python train.py --experts_per_token=2 --moe_layers=[1, 3, 5, 7, 9, 11] --beta1=0.95 --grad_clip=1.0 --seq_len=1024
Below are experts of layer 7 (counted from 0) of a mixture-of-experts language model. Rows are named router (the router's row for the expert), gate (a neuron's input weights, with its number), up (a neuron's input weights, with its number) and show model dimensions 128-159. Each number is 128 + 24 x the weight over its row's rms, rounded and kept within 0 to 255. Numbers have three digits each.
After each expert's rows: a language model's description of what the expert responds to. This comes from a sample of Wikipedia text that the model never trained on.

# expert 25
router:131128144095155100148120141127177110095102146138129109138160148154137156109140143127117159084082
gate0:159106107104154147184128097105121098121108130107085152132112144107092119164116181123135190139111
up0:098113120154107132125111152116141134145114123135111167126096112170136131093103136183106129109141
gate1:143134103119188140184116129117134081113127106079113149129170138098122126138153134082138133142136
up1:102114166115101147106147116138102132147170153159146104145130148094194129127150077137104141128145
gate2:090124147130149135082105121145151127124138135133100175129095146105153110098139117128109101116107
up2:161088156159143133168142128120130129122113150140140129144107125119121133132151146130136159175130
gate3:173140117079088111130099179156095130128171135141102087157183156120123088135139127090164152096157
up3:115095130145111133127133169138122109125133144123143153131147171147145095089153120100150099117131
gate4:165131113095123152134119130172134095121169144097117154148129124131134119144113163185142109146096
up4:108107129132147151128120124099160116110153132138141126169126134144128119109147125109146125152150
gate5:128096130125116122136106106126123127154124119131148134163134096159150143122112179131144100121118
up5:143164143181124144121103092114136141176127107154093099125093118097148152135122122145120131122100
gate6:155101097194106143059152115169124106171119126127132117143134148132102147073154190167120117122082
up6:131117151133111096090140082098101138120120101128137141131099172124115140138102144126157132124141
gate7:112094083077160131152128135161118124118139154120123149106125099150151120107122137146118131129138
up7:079156118115157112151171145148119123139132144139163118126106095146156109122143142155141117137126
gate8:132139127118159141092139110215131115097131104132113119115074139112158113124115105127142130155111
up8:153094190150136079147148095112142147150154146117156114154148116132121147162165111138095154110133
gate9:140160123100130145140144121133140128137111104167157119128112130136150124142142111106101123120135
up9:146114129124107133085124174142115127140143135123113169127150071126085100091147127135107148077141
Description: Last pieces of surnames and proper names plus closing name words like Street, Awards, Memorial, XIV; also "imp" beginning impaired or impossibly.

# expert 22
router:116109096110134097153134155156212068123144181119119171133126117127117152077135146133173187103137
gate0:094131123125073098182144138160158111194117125119103137138072134148071161134209123163092139157162
up0:161163103109134110180123124117115113133101116141133132147120150126130155106144141137131129173173
gate1:130201123150109131149135127144130115139120143122134118150115179152116162126124140145124116153143
up1:122136098130153127130154102174106160097146089149117143115088149106112122095167123104108110144126
gate2:173143109113163163154145119165132156110157140145157092136094107114148144083165133139147086123117
up2:131102127135114141117114158114115113094143150105112180120141135110139112170069144106090105159092
gate3:115097129136132118150156106141150116141105104104138128118147127157122116098126169121203148118131
up3:094124129151109098089145080125140112100072145063184125097127111156079117086123115119179115118164
gate4:120159116118142148129159118110154108146176080145145159154147139106125135109125114121111088138170
up4:155140154131130175163119158116126152151118113163107130147139091142166163169109139158121098123128
gate5:106106145159132097114124120164127188105113134112135100134102130140165125135138091085172138151134
up5:144123110129130121129128112103126144101158109138106124141132123120085149126140166100101123087126
gate6:125128101116174116114143141140159127128133122101146052158111146124105148119113087129140145171141
up6:132118139111124112105132090093149084069157101185153105127103146133127140151077131113120124154136
gate7:153108097131116163117114118139147111147182124136166143147136156135132148113164103154130125116124
up7:118165146155131138119125161111139103162171097154128156147109165142082103086148136171168099168175
gate8:130163111158180162164126121129139150103072150131180116122154108159130128103112140151105120145152
up8:164132089142126124094118155130089129134110114105129129137162151150126147158134107132105153154081
gate9:096133112139116083170147154143141119134127096127122147148181069159109157111100183124162131086127
up9:118134128092144108152114143180122134118178096140102103172095120136138143152108103148101128112118
Description: Pipe separators and line breaks between table cells, often after country or name cells, e.g. "Denmark (IFPI Danmark) | 2× Platinum".

# expert 30
router:156103140087158133125133121175166161144140165109154109175140100151132160088171138134145197133096
gate0:084112114092094161137096143136117144153163152106102140138150180134144152120136147102092135117142
up0:116172085141158134120154146180131134120169181147131099109163173143141168138089185146119157110118
gate1:130180118103071152134120138126153105104148125145122103116144137141146121161133150181138101168110
up1:099119125134121153065098151102139145160144107134151133116118133086142116103099090144126102094141
gate2:149134124141167143127103151123119149119110137075132152141106149152166094095136105100111143120105
up2:147104136129091121134152131146108149131152145102128111123123118123120137140120090147114131141094
gate3:145108102068131152138142169123130118107110148147124175138125164115119101155127136100140102132095
up3:123174127148129139140126159116157150115102135118105155157116166183141154125110169134135141136121
gate4:119114142166123126114131120143145122149105142127120103125121131123160182169096123121121124097127
up4:145103154149118115124096160100118113122096120166156143168130100127154174198133119121151106139144
gate5:146142158132129141162106137111143097123112159141169123093132136154153162148163111150082156159166
up5:132114116150118143170135099140085126127185155141164133132165140115151111110118136137109115128145
gate6:133142146106136113127124108133146149138110086122158132177147087126107097133132157142131089137109
up6:114141131168115152133145145138126125116125135125107128107172123119151148163102136108140105117115
gate7:107143100139116126154099157139149120106143082127081124121128116142118140126158159139122117135108
up7:138126150121108120111134064158092140154130079137130129125099106104105139134101143149134136147113
gate8:149128167160152137114138147110129133112093137094121165140094122148122123136163162151117101127112
up8:082125189075130167137110125117131143136135119092117133158099141135102131125136112109150121128111
gate9:114097122145142134109147136150140127076144095137093132140144108133112091161129152108128162132103
up9:067117141106130144099115118167140140099130135148154152141169110110098093164132170178162148183113
Description: Final syllables of proper names (Sass-an-id, Nov-os-ibirsk, Jon-as) and numbers after dashes in sports scores, plus modals could/can.

# expert 5
router:136117146102154108132142090142202149120114165111118135148180105100142150111180137143131126114116
gate0:136134139104147113130094118153131128130132140093138104110121149105118110110136113097093124163119
up0:113143155071107112115131096134132089140189131137113132107139174139145104143102117117155129154111
gate1:120165121149110165121125120114158145141132139164155068096162101123151139160115122113139140129136
up1:111155135127174114136151113130154091102135134148140144107169103124127123101135144131115132111127
gate2:143121136127138147166156135156167131156107129104212082146117127118171149103120128105117126133134
up2:118112153121105120115139131091135122147085148127190160137116145085165186097160101130129115138087
gate3:130099108142144122134135130122133108125135156148176114077088096143106115084099122085134154092129
up3:137161118124144117152182100193124123120113174189165095098150124146122133114135115138096103136135
gate4:134143158100117118132147149096132104113135140122130089101170134111095109103132144112120162087148
up4:155096139148118126171110125144149118136158103164113169145137130161148085123084146139082151129096
gate5:138109113179123127119149115121156088127106139138149136099141141166130099128119127117141130088157
up5:137121148132127094137158140150152163150169144087125090125122111120125120127147105131131114162126
gate6:153115122120119111122142149118149105123072141114103130134148118137125110106155118129112122100179
up6:152152143122142167169156127131149135151108108150130096174112138174132165161131139132085128172117
gate7:136144118096093130115109122142110123145143125164167109133135133141147191148107124122143160130117
up7:115096135123144108120138091087135168135140127151136127143164142139100149138079101136121136137127
gate8:167159118103143160157061136101161124108083157171150136091139111160165105134109111141144147096099
up8:114143161145118160101106159092149111131161162123087152120096134081116086103123121112092141103137
gate9:122104148117144130084124153158165116132128120111129131132155094099102113100151095137142117154130
up9:088114169142164090123119154112155127161110120103139122107113101132124123112115103127122140135118
Description: Short word-piece fragments inside names and rare words, often after an initial capital, such as C-it-ron, ep-iph-any, c-os-metics.

# expert 17
router:143124110098157156134152121152196121104157154123098122142156115113139124103172146125149130123099
gate0:142121165073205144127141121120127108131093141122117161078170130155151119113180138146136150115153
up0:137098130126068126095143114141147145144151156151101133166103110095112148157124157161140098146108
gate1:143124136124146111138154119171143144113115148159188149131120098133135159148177161108157169121107
up1:154130112176130131139074165105122126110147110128164126085120120122112131100104112108113107117136
gate2:198118124120144159144157149174103116150139147127097111119131157108100127131147161155155148122116
up2:141138143122119092084138130090164132106125106106084115138152107105093166100070119136106108128129
gate3:130146144110105132124145155077151123126114190144110101148123100100111147102111146133124144142136
up3:093133130213125142114132108156120188124101119110142113156112150119112078085108118123170116104115
gate4:112119163143148145136128127135127154141090106124141196125143106120103132148119069142109101108141
up4:132142131138126091144168147112107140177123083148164117111146099122122144153111167109135151115161
gate5:129139164125156088108191107144144153150123124125148119091144128104101146141123165133123173168067
up5:113129146181135145106144099105160104155105097157101105159147134149143141122097151165140162151132
gate6:150128108123131098140181104135136088164088114115129149148134139081103157124169171135119126096137
up6:122143106165121108092122118104118092123120148158175109134106191127114134132113147132103120120137
gate7:110106106111124167108132140128136144122104117099175104097133131155094117124121155142115135157126
up7:124117129131142120170141148132155112205143180138128149108104119102135138124130109170148166104137
gate8:159124119111111157101140078110142077077119173138103152164121114095142104173122084140205135077115
up8:139140140154106140145156152103107084154140122099134159122122141138102123107098124130137146138120
gate9:147110130076145124166150130101136134152143145131132139113126129123123183093168111140106146112144
up9:113152149085140127098100157112121101093133138102096137138133141123118160122135124111090107108112
Description: Opening quotation marks fused with the first letter of quoted text, and word-initial lowercase pieces after a space, such as "poor, "have.

# expert 43
router:116077122124148128121115124150188086120094159129100143124151120106152126101128120141159136113100
gate0:135168162128115108155111162143135122098114127082100092154123097138154141155141116105084122170120
up0:095093106145137085159148100153131164171080143091100155131115144040139131096102135133140116178127
gate1:148093148086114124131164126167153087104131166141160111110153093118130121145110102118141150123102
up1:118119148132121105138101128100124169168130152121164146100130112141143136118163178146121168092133
gate2:153170117106120109147163165138144135132140147117128118135136094105143157180162127099101132110092
up2:158133145121114144106150149134136133116136095111069113104150136107112116137127125155109101123100
gate3:136110172168120103150102107108147160147120114097164140099166124131170093139111099087091164132134
up3:164117132112100127160143118157142153145105152094118127156133148183139088160116142148133070148112
gate4:112083139124160110117133084102134097124126145127143143154153095102130115112097126111162154108147
up4:082107162117158138140139133131169162128139146126180166148176132107140189079114133095082110110093
gate5:074129102144130146106110159122127189102124137109101140132149162103172154127139133135158129150154
up5:118111158124144145143107153158094185132108096134121109101167188130144137112128140145131141132122
gate6:134084133164163121162134120135171138160108116098155140155151134132117143106134094161145141167108
up6:090139085165132113111128131162120154137123101124153116184088143126139106138111155113133157088104
gate7:137111116118126117140097164091153099128100147124143142115128148157142171102174101140102133123138
up7:123122124131126107110122127118163155156114120121163180113117133136169131115136106133079110107135
gate8:120102091090108121136147123172123103136123135118116164157149103120138126083173183135137141107133
up8:132141122135133114112153102091129167108100145100101131133147131173107093107125154141181139124116
gate9:138126130149142106130114135163154150130116103123099145106138109129169123145125130120157133156129
up9:122157106133113127144097141119129110110094089144116139113086083097127123167147113124120091092110
Description: Single lowercase letters inside words (En-t-ries, del-t-as), indented list dashes, table pipes, and pieces of foreign or old-language words.

# expert 6
router:156102112097164140112151118144183117119098142130120148136145114150166178099159149131126163130147
gate0:112170129142147127082152149065152132137102138090118169154106130117123121140182133160165107081126
up0:122164101132146157126132164159128160113147114109131074135149065131137131123114139108162115127137
gate1:143126130168132143140163113133126107144151137147126160142148128111108151112137157147180115073127
up1:103148132154155139103115132125130150136119117159128122137118155134114134122171078129117135167110
gate2:135129178130178138098124129130146124114084129121092110119154114123156055094132110124125150085157
up2:122119167156103113117143139096121129122138156151095076089134108136150141134120085120136118134110
gate3:122136145132117144119151135154190144138130133092111194127120123108170139102140122171146094143133
up3:139147147110121135127116136160168128090136112104159182092126093078163128113169115119163141124143
gate4:152127124124114129102188109096136121162076104152157172153104114131123137122107178141121138113158
up4:072163182136134149160063124138152112126161181131140113106118155103144132102112138126098101120133
gate5:158127151151106119130170068112148154142125144087127115124104173099127112133140121111144109173112
up5:100112115113165112139135099144149110113131139096089165072139094129153106120124134140136136134085
gate6:132158140109125136113161144125165101150133151151177139114138113100157162138129098148113181037102
up6:121131154101132114143123110115125140120146143159093100197144122105121122110125127158127156114116
gate7:139110174120137149165127156127142142161129142117177139158162147136151145123102098102133174080129
up7:135133112131118053080100164137126122120101131159136130154158098140109114134133101131140108127119
gate8:075167082128176173126094102170155109129110142101126122160169156152137141143128133158129106108129
up8:103141181134133099114126087136146126115130130106118171154116074178127146158100147177110138138111
gate9:172127160142143108134123080097151149121134107109145133170185108121159119075167124117111096109159
up9:137129118150101169160163071114135092120148158155094105148114152125088146169114119147118122138120
Description: Middle or end pieces of ordinary words split into parts, such as fl-ush, Comb-ust-ion, tri-pt-ych, Lic-ense, vict-ors.

# expert 27
router:145119103130148086147156141169152116110098132094124126144169143117140135141188138118137139114083
gate0:112137168107151136127143088115165081130172153154115158212136149116082143124104156093137157099113
up0:121152146143146088131150100122126118146176107138126155197102188133100131094108160082090110120113
gate1:127111128096162117157161115161152084130131131154093145109122158141089115118120107126125145104110
up1:127130137130084124134121153117132133122138105122113135142120141120097095088169092108087129144143
gate2:111115131104137145195138139090120128155132143127134137154126123134135168114149119144134116151156
up2:113131131145144139128106122109150154124129127140156113121091163154117105127149130127125130116136
gate3:154066145123142138134163120122130135124110114117143146155145105110139115126141129095184159119131
up3:155153094096099131147132155120147148159107140129125157127121135105123130094127094140168114120139
gate4:149116177112126109100135120166145082100146169164123118138170126127118146156140140153139142118115
up4:170094136170159125092125163158120085077130140148122119128148134165130171129139126132160124072119
gate5:165142149140102131090169166146158129174175120123078127128129121129113129110111154153130159132097
up5:130175116134114102123127109147105159116105110133150092157125119149166164140092117097133163142131
gate6:125134138103109171147161092154116116133129139111131150137141110125116087161141132157164122109105
up6:128177126105150150164163170114111123101156082141169098113131127178115135111088102140120136125135
gate7:129128089123139168094083099106108109120127164142122155152113154097126134138161161126132135114085
up7:116096150134139125111130132100143122122144144147119113086112119088112128133146121115171139144103
gate8:140186124136147125074144095150135096140167111078146118176170119160135136079144191141122121090117
up8:139189123111138142147116122106105160142134105122124100140160106162122115140145141103127117098131
gate9:102114148108115158136140145111143114127111114138083078126140111129098103123141097132094131127131
up9:103171118136130116142115090149101138095142087125120109118129178106115096107144131136131095145161
Description: English given names like John, Robert, Peter, Mike, often at list-item starts, plus second pieces after a capital, like P-end-leton.

# expert 0
router:158114136096138142178156097162142095103133184127158133133133087116119144100179148163165146114088
gate0:117084138136138153121150165131148096135094110071153102138140091107130121132105130148146088104116
up0:128100184158121090123125102110147140114122148174109124125080133108123148171142115142103106188167
gate1:138128112111141136090092171157132105171147138058141128142169137093149164099118120118154082117127
up1:144176122127137142108102099082146149115137120109145067172108191120118137140109126128168118102128
gate2:136151114128102141139071105145137164128077153129172127115150133151109155148112110133138131100114
up2:142108149117163093125125105123137129097174113098110131121147154128137107110133146126095115156112
gate3:117124176111137094136121186109145139120139125107149110143138167148143126151132153128149112141122
up3:117105071125163133088145139161142099112120115141116132132124125122130100160134066112135095116111
gate4:111114140127151126132112139166130143108080159133138106100126115114173118128145170110135109120089
up4:127143085109125110158168064145100134130145115145118121141085143118117119156115131153114103137121
gate5:176139166126138151130139120153131126141121142124138151121172132133102146159142156182167160163149
up5:088157092141133117102129088150124116173120119151158161152082086145173090125132127127109118143094
gate6:137094136120104136108132133196135097159148191104114146160153096122176169153071169178146118060108
up6:111122154072137125112092115163143172093113181114135080148130117128122101100142146150132135138100
gate7:145095141120120153141134104119110086116148130116134132170137092161164151135110121156176105141134
up7:182151151116123127137162167136134119152142137132080137132150102132120069143146159115147125164086
gate8:111160148149118162155094130099121101161128149135194136130148131131143119147126169132138141140096
up8:140138113161140140146112148081113113111146131131116165114136102144125101125150140163092107136129
gate9:147104140146157175162118118175157131116165154127122168127107154165118160095142114172139107084160
up9:126142115130173137075085155127149140126122147079148133113142132105147087153147137116137110075068
Description: Indefinite and definite articles and determiners opening a noun phrase, such as a, an, another, any, the first, his first.

# expert 29
router:102087090100154121163192139151200106104103164122125127133171117135156146093180135147131134124109
gate0:125098120146130135116132135108168156135118146156143089168115103143181164165149109134125123182151
up0:119148149167126111155113140101152128119128110096182131107138173079125150101153131096104152120128
gate1:126155167153142148175123123145141111125100172131152148108150083158138166132107178117127196168119
up1:121103097161138118135128153091111165076121121156096141127166139107126136094109132122140117108133
gate2:144130149102154123137152083128136131133129145088219168150097082090139164099149141157139175143109
up2:147113137116107156110115167117164117137110118085082104112094138152129124099153091130098141120154
gate3:189148071110105113157165154175139100119187097122146111154120117114137165127136122081096151079125
up3:078111122129150082093164114112142152150104120176126127087144181144150124170103144151132125133093
gate4:123124131119135150173146081156154138160109152155121146159111144166163124100090102144111134135156
up4:088099124113121120124119188141128151121144139097143110176106141100140062101118146122142115102152
gate5:153106117112071140156166105121129109111137133138120197138135121130167143149094136099146098120111
up5:147128097111135120132115151142113140125115161123148153110111150111131105148148134135114136185177
gate6:082153129143152132124111141138136149129125147123098097163136163079145102183153138098107130113139
up6:137101130116099128126138133121127159123095123136169157126083136142115109104107163115126124116162
gate7:139126123143118149123117082159137160125135138150130114089184154104134137068164136121136136153132
up7:142139152134129132151129133127095114120157152116122153118101108159125105137069126142153104171160
gate8:087111120156169142128168164133156134094163164095109116093142141141114138159112116128115107174164
up8:151125127119121080153122056149090135132118114140121152134130083112150135127122118126153162108112
gate9:151146130144121149140121128131132132161191138140112139113071104106086138157090113102097127131114
up9:137113154123171156172088101117141149137122155103153149096116141129142134200101131130128141121099
Description: The first digit of years after a comma or "in", plus general nouns after "the", such as body, head, fact, season, and "act" pieces.

# expert 38
router:133131112098153150145170132141130120120167160105122134140145108144136139092154138125169155114084
gate0:110092117143144128115118099166114155130126149109104145125141061114139102141157120150136152136085
up0:118144132108140140118132072134101143153129184094104117167146081115110122098138172161139150134049
gate1:139138141114133148130185153159128141137131111126110136137131108140135133135145101129131142122166
up1:107128125142118122139102131107113114152145121155101153151138149142118139138148139090156148097143
gate2:193105133078100145132130125162126156140141092126079141188147135141132157173124169140161166149092
up2:116160132133126101139153157104136178148123050109182095112097087095121141137155093103132121168141
gate3:108143128114149144111116123122114110132156108103120177128183076121124100121165154157120127134112
up3:090117115117163092086162110118107123147150133098146128111186147168127138144150133179102119127177
gate4:080148115153141122164139111157125103087136153150117141157115143168127121120145151095146142143112
up4:114130116150081124099157113082133127127126156126161165141087135158098140130124116152123123130115
gate5:120098105130180130162160101146152112107139115074098097133120092146139096118126131107148113104096
up5:095099116144107148128138128076118136105157104130076120142102105153079079133112145127152078122158
gate6:124114129124117109162134152127150111085123181158137180118171127115099180113107128133130073153110
up6:090089107141192104140153137138142130157145123170117111132124098068113092112116120149159163151112
gate7:130099134139106129115125127127145134127110123134165095126139104099114116145141120114177114120135
up7:114150105137087130127099119092107134128097116124079135127146097139121139121157134172115106081103
gate8:163174140109131157173131136150121139190103144096178114133118122115152166114121123132134152146109
up8:134105147143124140132068157102111105078112148137117153097122076118116080164139145096127078086173
gate9:111146117163127172134157136115131130187145142080179142154100121125105117125121103130144153099140
up9:133115133097149134176143113149131136121111134158109144122117132149171128098088127116114153151124
Description: "the" and preposition+the phrases (on the, to the, by the) and "and" linking clauses or noun phrases in running prose.

# expert 32
router:122113141090160126144143122179150105075104140093112133163168115134166136094159138144156174115094
gate0:097109143138153110112159117133155134088113128131159136151108145145128190147153106122114119068132
up0:129107144125138160117100124146154098177135137136145156141140109076131136090167130077146115147120
gate1:116149125142097127170111144135120120158108111147120184147151089166143176136124125160157101114115
up1:119147131093152100132113165163126117082120125124069160146152133110142126117174193147146122114079
gate2:091150108110129147148085131123128152139130120074119156144158177108090127103069149101121108120183
up2:066178121076143158101140136143127134191133134123141149120110105120149117121122101109103146102151
gate3:117085149161133087140118154140157117102129107154160161145086110113136129156156127144092141070148
up3:110132135129125103111114151139090120094096129103102135134155129107145131090102151138114123111125
gate4:109076142117144073095137138187135128190108104081090177130104110137101132084123096120107111115109
up4:132078117126131135139159125116124124114072140122196170149111142125120129146112163161168158166152
gate5:112125123144167130115122129138139126138127167118148132149127128135141147133135125141157117138117
up5:142126128160103136111073133136117124120131129120152126121134119107122142122146104133119146139126
gate6:141123118148126139153118060187132114146123145105129146141109111130131150086148114155129104099125
up6:124162148168128114130123172124112163124149138164143126106113147152141134160103141065106177150178
gate7:125133132174071112108128160122132115090111156097137147086152124128159131135102137143132155140115
up7:143109162138103112109124100120144177141113120110124138105148161104106130114149146135096140159119
gate8:132113085118140163117105135149134098137137128095114136142178120124157094129136143165139099154112
up8:136094126138163166123135119166119141142126100134089125147164106100129090104131126149146134150115
gate9:151137115099137128106141121107142159111157099120093115113130124123141112153152085148153110175124
up9:114108126136139133082126130129154163169146145123119112136122146128083130164121167132123187151114
Description: Past-tense verbs after a subject in narrative prose, often reporting speech or events, such as announced, wrote, admitted, found, signed.

# expert 40
router:133122112101184146178121141131145131097105137102117152146142126145145148084155146117146161096106
gate0:121125162106154126123111083157120129158123133096130096150108129122155122146120153152148131165102
up0:098104132155106122151116142146139153168124128122162168147117180120122109128124111126130118130137
gate1:132115129150175122148128127114162158126131138109136160097130105144116171117174138191152147130115
up1:178147143170137135109161184145119153103147091093118155153097148175106123183124146142142137144112
gate2:146096127174159138144132067131134153098153174175155126157115073132148154122116096149169175152063
up2:091131126125143138172178087099127153126112124172129106158094141123151141111095149130144150136093
gate3:165184142135089150152097113088165083131125144110163115143122066101126105111143100097145138129144
up3:108168159108099117177062152127153158100101118124110117172121118137085107144095100118122142131117
gate4:185175185119168118132111148131134128110173138077113148105150143115096098121108157124122140113147
up4:124086098121116134169147155141111105140113147127113115094100133127092143115152136142093164163096
gate5:124122122123209092150136173098130128153173173099166122074121135123154172129138138127127121122105
up5:071142109150139126162135082095093138145147151121117138145127112172160093140129123120157141092162
gate6:112175130106090136133165131162125081149126131119124118106164101130138160192143148130134152091151
up6:145171086114152113130122093146143108149149120123107099105160117139157123163131118097125138132129
gate7:146090102152133090166135084148154139113109156145134156160109101104101119164158134150111140108141
up7:138138113161151106138150161105145075121109124150134129100084108088117178135101151098116101157112
gate8:142095087148142135100140154124132116133130116131116142104122146140137108152109162170132089100135
up8:115108143126110126138138154101146136127147114126169081125121098153134134128116117132091137081094
gate9:121151121121132162117116127167132153070120091140128130133096168111155093138108132141137139102106
up9:112155137064168106150155135143140135116127087149088112172078103136132116090130207133126156085126
Description: Head nouns and word pieces completing common noun phrases in prose, such as station, pack, friendship, payments, died, broadcast.

# expert 16
router:127092098120164124153137115118203086099120140144110117143140104097146148094149136168151172094110
gate0:103142147109129132167099134138155165123105137109187115133132131098153151106101112118114107089104
up0:127122153128095100162136112123120152104119119180074132142186117123141127129105112138141094104122
gate1:167095144117126120123110112163119106104109150116138158126114126159146138113147147117155155114150
up1:101139073180177106152101113143167130148094161141124108139096137121147092089128107151118120174064
gate2:102108105140089128132153119113146138151150182125155141160116175119174145104135161131164161145141
up2:074147147157106090113151092130163103115093114154115151129119128136095091173126112127099099171096
gate3:090129119152118125127109087132153135152134148111116107121139076132101128131134139100139112150150
up3:139115130141153150154098175112089159135120117144147118187140112129127144100090114146150086092105
gate4:112084111132123134137153171136148139147119115091145120121123148134113122084100137167122165153137
up4:121094115114145109106119113139121133109132144127073148103102110156131130145145152110135156117162
gate5:086098109168156111143137131144139125128129111114175114141135136161097119149119154169156171105126
up5:072140079144117142109147097128119140129134143117168145112126109139165128143119130124150147105150
gate6:139148122115179117120152143123149157121094141101147118140159109114115142101086090176104101145115
up6:136143168119136161153135109140129112157120155115156114125156112130107143102175109145123106145109
gate7:122104163156108158125133176130143114148145158157118112154149138161175150123125162115128121088099
up7:147148157123123125141120089144132140133102120127110140123119101142160108160105174110158093082114
gate8:132165102136161128124138170138171151152133126050087104145101128141188104122116128144099088157107
up8:186118147095151102103148111162145176115119127112149104133081163133105090174117166159148174147165
gate9:127105110125140141125169125139183133116112162140139077151159138119170110127129122151139174131110
up9:139165168097127117117124182134109161131166125114123162142155070103137174160129145099125102110105
Description: First digits of numbers and years opening table cells, and header words of sports and results tables, such as 2025, 1, Pos.

# expert 23
router:136085104104153093166174121156171149071112144111133153124142120144160152108168147119181161122125
gate0:081144110131091116105096088128122184142119095119155078120118128108152172108116180150157115154149
up0:089090128134169087149100173145113113120142170127106135127147085153101159154161157139148146108111
gate1:128118139117144136132154084120145132158155137140182146116139124114110148116151144136120096112112
up1:168089154176114115157089132155159116128119107128106119112118189138140069157106125191128117120164
gate2:136178149162125119089108051140145128131142140132155092109121094128119169078121107114156197145148
up2:171176115107114152124124101150107107121144140113139193140135138216098131134108172146091133150113
gate3:147126155148160146158113104119124110184111153093137171115120140157101125146146134148170161160137
up3:109122136101156111142087157159131159169111115111125137131123069156106100121121115143124154154130
gate4:155097164116137149131143141138148161103124144131124134146131103150105144165119118111120111118087
up4:099179124123103131156147120178110135143094138153101096124136104139126136133117151144144124144100
gate5:104111138119149085135118154166126115136089128073077153154150172115140093142131130135151140131104
up5:128168096140133109162079106083109099110083197136141133125112070156185100116149177130122073100111
gate6:152127103170135197114076161118123160135119138112126146126120085135115131152109144091130136084156
up6:140142120124150131111159127103130118125133119150143159119109155163064129119140138138138074107150
gate7:149133128128111138149071132100125128167124127111164086151135148141178144175155174138146159110130
up7:158135141128110119129114111112104138137189123146165106136140108093166176116098105087122131147166
gate8:164134110144155165110129141142139164131116122164112100155149128115161121114113167149136103113121
up8:083094136100112094146130113147139111162166106150141168110128110146100160167093126160100117122184
gate9:116127114152120124125116132124182099106111120091167113132128083157081107123174162146177114111117
up9:134100174103109091154091169119124093161173148093084152137132114160168116097110097154107146105114
Description: Nouns after possessives such as team, son, brother, victory, and closing parentheses and cells in basketball and sports results tables.

# expert 19
router:130080131127141150127121115133180129132138160135085124169132131143136151125175140140158171092082
gate0:146108141131118134096129117128147143148165149141145120142120145145141146146137149094139140141126
up0:097144152063111139084126140136145114112123116147149176115107126128156137100123119133141104101133
gate1:126104130142130132094094120098158125124147177125109108130129134144147137062118088138144140092135
up1:127131126136154136113132119135102110160145160123110114128113082101140122116122118131162139117140
gate2:126115165086142129124127159170127130116115124133170144094147119142171133120148147126160107104134
up2:102137087127121118119150135120107120101108141138125112108095146140132148142089132112110126128133
gate3:147130145120111114140174157114170156118105141135156166165147137090142161111140131119166131103122
up3:124065160136147107088119117152158163090171125139103104144163112112062105112128136082092143172154
gate4:122130159099098108124152127125142171126112144107140139122146188145151122127150128127128140104134
up4:119126160154109115150110140121104137146121133166126105111170140137100170139144155143108104139140
gate5:163184128126160121163130109169142119146151113156145129109106178151099170144165129152159174082141
up5:136126094081157118158111089130128085115096096128119093143110112140085100113082114115151146117111
gate6:130111140127115100106141123102170141130127151100157118124118154119141135107148148119115127097125
up6:144138059123079088143131098153127171108095129090132133139130115120161077120124195119112137157099
gate7:166135160147111096121162139140159061128120120107157145128139163127141148133136088140124106147124
up7:126130093095142157135139117137119149134100082115112109172133137123181088089124124099161130103146
gate8:108118139095130132129140123168137131136110143144138094137175112120159155125134122147113163126138
up8:103137111133175077133151092157156131127112115050105166139125089128129069119121136136092120107104
gate9:117082128149134171139131082125121108126122156168140185097139124108102137137127117131116144064154
up9:109133121101136144101139106087122088166156100169144126140153163104110098151135129127097114099168
Description: Syllables of Chinese, Vietnamese and Korean romanized names, and the " (" before native-script glosses, as in "Yang Cheng-w-u", "Japanese: (".